Experts of a small language model: 32 experts in each of 7 layers, a shared expert of 128 neurons.
Below are experts of layer 4 (counted from 0) of a mixture-of-experts language model. Rows are named router (the router's row for the expert), up (a neuron's input weights, with its number) and show model dimensions 40-79. Each number is 50 + 10 x the weight over its row's rms, rounded and kept within 0 to 99.
After each expert's rows: "mostly gets" lists some tokens that are sent to it at least half of the time. This comes from a sample of Wikipedia text that the model never trained on.

# expert 30
router:35 49 37 52 64 76 48 67 64 57 54 41 41 67 56 56 47 39 39 67 49 39 37 30 67 49 48 41 44 49 45 71 48 52 44 36 56 58 37 46
up0:42 51 67 58 44 57 39 58 49 48 76 46 68 58 41 67 44 58 30 56 71 50 30 43 45 51 41 58 39 42 58 48 48 60 47 33 51 53 41 40
up1:50 57 53 30 41 48 56 46 52 33 46 42 57 54 46 35 51 50 45 43 65 41 38 43 30 55 35 37 60 47 37 42 51 65 49 42 41 65 50 49
up2:56 42 56 33 47 58 50 41 43 51 57 37 44 54 51 48 43 33 45 59 60 50 61 56 52 65 61 58 42 51 48 51 65 54 51 53 51 55 44 28
up3:43 51 48 44 32 49 56 50 40 39 41 68 44 35 64 43 45 66 58 45 38 35 49 44 51 46 36 59 45 45 52 44 57 50 43 40 52 61 51 65
up4:66 37 71 45 62 64 53 46 52 54 39 49 43 38 38 63 57 46 20 47 58 44 36 47 56 41 45 44 49 41 53 52 40 43 46 42 50 48 55 63
mostly gets: "adel", "ñ", " Phil", "bl", "ff", "oll"

# expert 27
router:71 44 60 35 54 63 55 53 54 37 62 45 40 32 41 37 44 32 61 66 64 62 40 55 59 39 61 54 47 43 45 47 54 38 38 60 61 47 38 52
up3:45 60 72 75 43 43 43 51 38 58 45 51 68 59 47 52 62 57 34 43 34 44 74 51 56 56 48 47 39 52 45 53 49 41 54 50 45 47 47 78
up4:55 27 51 26 29 70 41 40 43 45 63 46 47 71 56 45 58 47 34 43 49 54 51 53 31 56 39 52 32 71 63 39 50 41 58 58 58 46 55 57
up5:60 65 41 56 46 44 51 34 44 36 38 59 54 50 63 36 33 63 70 52 59 33 54 47 48 62 57 39 41 41 40 43 46 29 51 37 40 74 52 49
up6:47 66 44 52 47 70 54 55 63 47 32 43 46 49 58 53 47 62 59 53 57 39 29 75 59 58 63 52 34 39 76 43 38 35 44 49 46 46 67 27
up7:46 71 53 42 49 57 48 63 34 51 58 63 57 41 50 48 44 32 49 41 36 65 28 58 56 62 45 52 71 54 72 45 50 29 64 26 43 62 42 46
mostly gets: ".\n\n", ").\n\n", ".\"\n\n", "\".\n\n", "On", " There"

# expert 1
router:54 26 56 32 50 42 50 36 49 44 61 37 50 58 46 41 48 27 61 65 37 45 41 55 40 69 40 35 48 45 59 36 41 55 47 69 50 39 39 56
up0:41 39 55 55 41 51 59 44 28 51 62 39 31 60 51 42 54 60 45 43 34 64 50 40 37 53 59 56 38 63 41 37 57 50 57 45 67 35 51 63
up1:44 51 62 33 45 34 48 39 59 66 45 66 71 36 57 64 44 44 26 44 54 55 33 40 48 66 78 38 56 46 48 62 49 40 37 45 57 56 47 64
up2:47 33 65 63 34 40 50 49 45 45 26 63 36 41 39 45 53 54 35 52 43 58 59 37 66 56 52 62 43 60 53 21 45 33 37 79 59 54 60 53
up3:38 53 57 59 42 53 46 45 50 40 70 46 58 59 68 50 54 66 39 41 40 55 71 44 52 59 42 34 47 54 57 49 60 50 45 59 47 56 50 65
up4:48 37 51 51 21 60 73 38 51 69 58 43 36 55 57 56 55 37 51 47 44 56 50 44 49 65 73 42 40 60 52 44 47 57 40 37 60 45 50 47
mostly gets: " \"", "\"", "'", "==\n", "==\n\n", "===\n"

# expert 9
router:33 56 53 46 69 47 53 53 50 60 39 40 48 45 55 70 53 58 23 55 60 48 58 65 39 56 40 66 53 63 53 42 41 57 42 61 51 46 38 50
up3:59 50 55 61 44 65 37 60 48 58 38 56 52 44 46 37 50 49 42 42 67 42 52 66 31 58 28 49 53 58 60 75 40 48 64 52 36 41 53 40
up4:62 60 39 46 44 47 53 48 54 58 44 55 49 45 53 58 46 64 53 51 51 47 57 72 45 55 49 65 50 37 33 65 46 59 47 67 22 67 45 38
up5:68 62 54 52 48 53 50 57 54 54 42 45 62 60 57 40 43 54 51 44 51 38 46 52 55 46 51 40 60 45 45 38 40 52 35 65 50 65 45 46
up6:48 59 32 54 48 55 29 50 46 33 31 57 59 66 61 55 56 64 44 63 46 44 53 47 50 45 65 41 56 42 57 39 46 27 43 59 36 31 47 70
up7:49 36 37 34 50 58 41 51 38 58 45 48 37 67 52 65 65 50 48 39 54 51 44 66 37 74 56 60 49 45 57 59 64 47 46 40 64 37 55 42
mostly gets: " Total", " Candidate", " %", " Date", " Preceded", " JPL"

# expert 28
router:27 50 43 45 50 45 49 49 59 57 35 54 45 38 57 50 57 54 50 41 72 46 47 24 54 40 61 57 39 66 47 62 64 49 67 29 51 48 70 41
up0:65 34 46 58 52 36 33 55 58 45 29 61 37 36 42 55 51 64 44 51 63 57 36 48 57 33 38 39 41 57 57 47 43 58 61 40 33 54 55 52
up1:40 56 53 50 54 52 38 39 36 50 42 36 50 50 51 56 37 43 35 61 64 58 50 53 38 48 51 37 32 62 37 53 54 32 56 56 47 54 62 43
up2:34 51 40 61 58 53 49 54 47 35 33 54 25 69 59 60 59 52 59 44 49 52 46 47 63 45 46 50 43 30 35 43 46 56 39 35 54 59 54 52
up3:62 53 56 40 66 60 57 50 56 46 61 47 55 45 45 45 47 40 42 30 60 63 54 61 46 64 61 54 46 44 29 50 70 61 44 67 57 60 41 50
up4:39 57 48 26 38 56 47 61 44 61 48 64 57 54 49 55 46 32 52 56 68 58 28 46 37 46 39 49 64 59 37 50 33 42 59 60 48 54 51 52
mostly gets: " ar", " ab", " aud", " fac", " ed", " Bud"

# expert 7
router:58 51 62 60 49 31 64 54 46 44 56 41 43 50 52 43 43 59 39 58 40 45 52 36 56 67 58 57 36 41 18 46 39 29 45 42 45 57 63 46
up0:51 47 41 51 44 43 54 67 46 57 48 62 48 38 45 52 55 56 37 37 47 42 51 59 47 29 52 40 43 53 53 46 45 64 64 61 47 43 48 67
up1:50 46 63 55 49 33 66 34 40 45 36 54 59 46 49 43 61 57 59 51 42 61 56 53 54 46 60 42 58 40 31 52 53 55 57 53 53 55 46 65
up2:68 56 40 64 56 70 54 52 33 42 67 62 45 46 45 36 57 53 63 58 36 45 45 49 66 45 48 60 37 39 65 58 42 55 60 51 62 55 54 44
up3:43 50 55 46 50 53 46 38 56 42 49 52 58 62 32 35 40 44 48 70 60 68 63 49 30 68 34 55 55 57 32 42 50 48 43 47 54 52 56 58
up4:59 63 56 76 35 39 46 54 39 49 26 59 51 41 42 42 47 49 41 61 53 67 53 60 61 45 68 51 54 62 29 38 52 68 73 51 49 33 61 53
mostly gets: "\".", ".\"", ").", "—", " program", " War"

# expert 29
router:54 47 43 52 65 69 61 54 59 46 60 73 71 50 53 38 50 49 39 39 52 46 47 37 58 33 33 41 55 47 54 60 56 45 51 31 66 48 61 44
up0:56 57 54 49 47 50 37 54 45 58 53 55 50 62 57 40 48 65 43 46 71 56 65 45 58 65 60 52 70 33 44 58 31 49 65 59 60 81 56 50
up1:46 52 65 57 55 40 32 63 40 49 45 60 41 60 44 57 32 49 45 55 62 52 51 62 60 41 52 39 52 41 38 39 41 45 53 51 54 36 59 33
up2:22 59 47 51 44 46 62 41 26 41 61 46 54 44 47 65 67 62 40 52 44 44 47 43 38 49 43 48 36 45 58 50 47 63 56 57 74 34 50 36
up3:49 63 58 61 68 71 60 41 43 40 29 54 39 50 55 47 52 50 54 64 59 53 57 55 48 38 49 44 55 53 33 43 40 58 34 56 42 55 54 47
up4:48 57 47 45 28 34 28 58 56 48 51 34 48 63 77 58 53 66 59 26 54 64 60 45 60 72 54 53 61 46 57 53 59 52 57 55 52 65 42 52
mostly gets: "ø", "ö", " Che", "ä", "ü", " Cle"

# expert 13
router:46 60 57 57 54 56 41 45 48 50 65 50 51 60 48 58 53 54 38 36 50 44 54 50 42 45 47 54 31 55 66 51 61 45 49 44 57 33 64 27
up0:47 50 31 45 57 65 56 67 44 36 37 59 60 74 54 44 41 58 34 48 56 39 50 48 45 45 54 41 46 47 46 49 49 29 61 54 61 37 49 29
up1:72 39 64 54 56 54 34 28 42 56 52 42 48 60 55 45 40 70 36 55 65 38 65 36 41 35 47 47 50 46 32 31 56 61 58 39 57 38 52 55
up2:58 38 46 31 41 53 56 65 36 39 49 50 39 53 45 63 43 57 48 33 49 47 39 56 56 47 68 40 38 58 72 57 53 61 46 63 51 36 27 49
up3:41 53 40 39 35 52 55 52 59 66 45 58 51 67 60 69 81 23 46 50 57 48 47 47 63 44 53 30 62 52 27 53 58 58 54 51 46 47 52 61
up4:35 51 52 62 42 47 27 59 43 46 39 43 39 44 57 54 58 43 54 39 59 63 64 55 49 37 41 53 71 50 44 57 42 52 46 48 49 37 31 62
mostly gets: " Love", " Life", " Green", " Rock", " Girl", " Way"

# expert 25
router:37 56 65 60 60 43 52 56 37 46 56 66 55 57 49 55 55 61 51 57 57 65 46 51 52 37 60 44 44 47 53 52 66 51 64 27 51 34 32 43
up0:65 45 51 55 46 52 72 49 59 54 37 50 60 30 49 54 63 72 41 63 46 56 31 34 67 62 53 60 44 50 43 59 58 55 46 54 50 38 63 49
up1:57 48 34 48 51 58 34 52 46 71 50 58 67 73 64 49 46 56 44 57 40 30 48 44 53 56 48 46 57 43 55 37 72 56 44 55 64 42 27 38
up2:51 45 64 56 58 48 34 53 16 26 47 51 40 60 40 42 51 30 70 40 56 56 64 57 55 34 44 62 49 45 46 49 74 61 53 39 62 61 56 52
up3:49 54 51 47 51 41 62 55 50 47 54 50 49 51 73 62 55 49 48 51 51 39 45 41 53 55 45 30 33 49 38 53 39 30 55 39 44 54 51 42
up4:53 38 45 47 54 58 50 46 49 60 37 32 59 56 34 60 57 49 52 59 41 53 50 52 46 44 54 50 52 60 32 38 19 62 64 41 35 62 41 54
mostly gets: " oper", " equ", " prom", " design", " cre", "duc"

# expert 16
router:37 43 51 61 61 44 63 62 51 51 61 46 52 56 34 41 54 35 38 44 44 65 56 48 49 42 76 66 41 32 65 39 73 58 55 37 44 44 36 54
up0:48 46 54 50 53 41 38 73 59 58 50 45 40 46 40 53 48 50 44 56 48 36 47 43 62 52 49 56 41 54 58 46 41 42 58 46 40 41 69 52
up1:64 57 45 62 38 39 66 58 43 40 73 36 41 47 42 48 35 52 62 63 52 57 63 54 36 59 56 48 55 65 56 35 57 42 45 52 47 48 56 56
up2:55 48 48 51 50 54 55 41 56 49 70 43 38 79 55 33 57 36 39 51 61 42 40 50 38 40 44 48 53 58 33 48 51 48 50 41 45 61 84 48
up3:60 25 68 32 44 52 42 53 46 38 42 69 51 46 42 66 71 47 39 54 54 44 72 36 64 56 42 53 47 60 53 61 34 60 72 62 42 53 47 59
up4:46 45 58 27 53 59 59 52 49 49 47 40 41 55 38 47 47 42 28 43 55 52 41 64 59 42 51 47 76 57 54 55 42 44 55 66 47 47 38 42
mostly gets: " dist", " adv", " att", " prot", " stud", "See"

# expert 19
router:34 55 42 48 40 52 49 52 63 41 48 46 54 60 53 68 65 64 54 46 56 47 51 40 52 59 51 40 42 38 47 42 40 46 37 56 35 69 69 55
up0:53 53 57 48 50 52 51 54 45 32 49 37 25 49 35 66 49 48 52 35 56 51 38 43 38 35 51 51 60 47 47 52 45 62 46 41 52 58 44 55
up1:60 64 41 50 44 54 53 63 55 57 52 74 46 44 54 36 70 60 48 37 60 41 40 39 71 51 49 32 50 47 50 51 33 52 21 58 58 37 56 60
up2:39 52 61 53 62 60 70 34 54 48 53 33 41 50 46 59 42 34 43 44 41 58 42 53 46 64 37 43 39 57 43 53 45 39 46 60 49 54 65 48
up3:50 56 35 44 55 57 55 39 48 57 51 53 49 44 54 50 62 59 54 68 36 53 55 41 42 52 47 43 19 47 51 52 43 55 42 64 33 56 35 59
up4:52 73 58 50 48 50 44 52 56 26 47 50 50 64 45 61 46 47 52 45 62 52 47 47 55 55 57 52 53 27 44 45 59 47 60 54 62 64 43 35
mostly gets: " States", " Island", " River", "idae", " Street", "ville"

# expert 18
router:56 41 48 47 46 46 59 50 45 33 48 45 52 37 69 49 44 59 45 53 52 47 37 28 42 54 59 49 56 56 60 50 76 40 40 44 44 38 75 44
up3:45 48 57 50 55 42 41 60 30 62 50 51 47 62 57 46 47 36 42 59 62 78 63 58 51 47 53 47 46 48 37 48 36 59 42 40 47 52 32 44
up4:35 43 29 40 46 49 60 51 56 37 59 60 42 47 49 52 72 45 39 51 48 50 30 50 30 43 44 63 53 53 36 58 47 37 55 41 41 51 78 76
up5:38 53 54 53 52 64 44 56 53 53 45 43 61 60 52 50 63 50 56 53 44 44 37 53 40 54 60 50 47 46 52 47 54 78 57 47 58 37 62 47
up6:56 68 47 62 39 52 56 40 54 61 39 53 34 61 60 36 40 61 60 47 35 62 54 45 57 42 54 45 47 35 51 40 55 38 51 54 65 43 58 57
up7:58 69 47 42 52 29 37 24 42 40 42 51 51 62 41 39 50 44 46 40 46 54 47 58 47 55 43 57 52 38 37 48 65 49 72 32 31 50 41 51
mostly gets: " You", " Q", "{", " Won", " Women", "Q"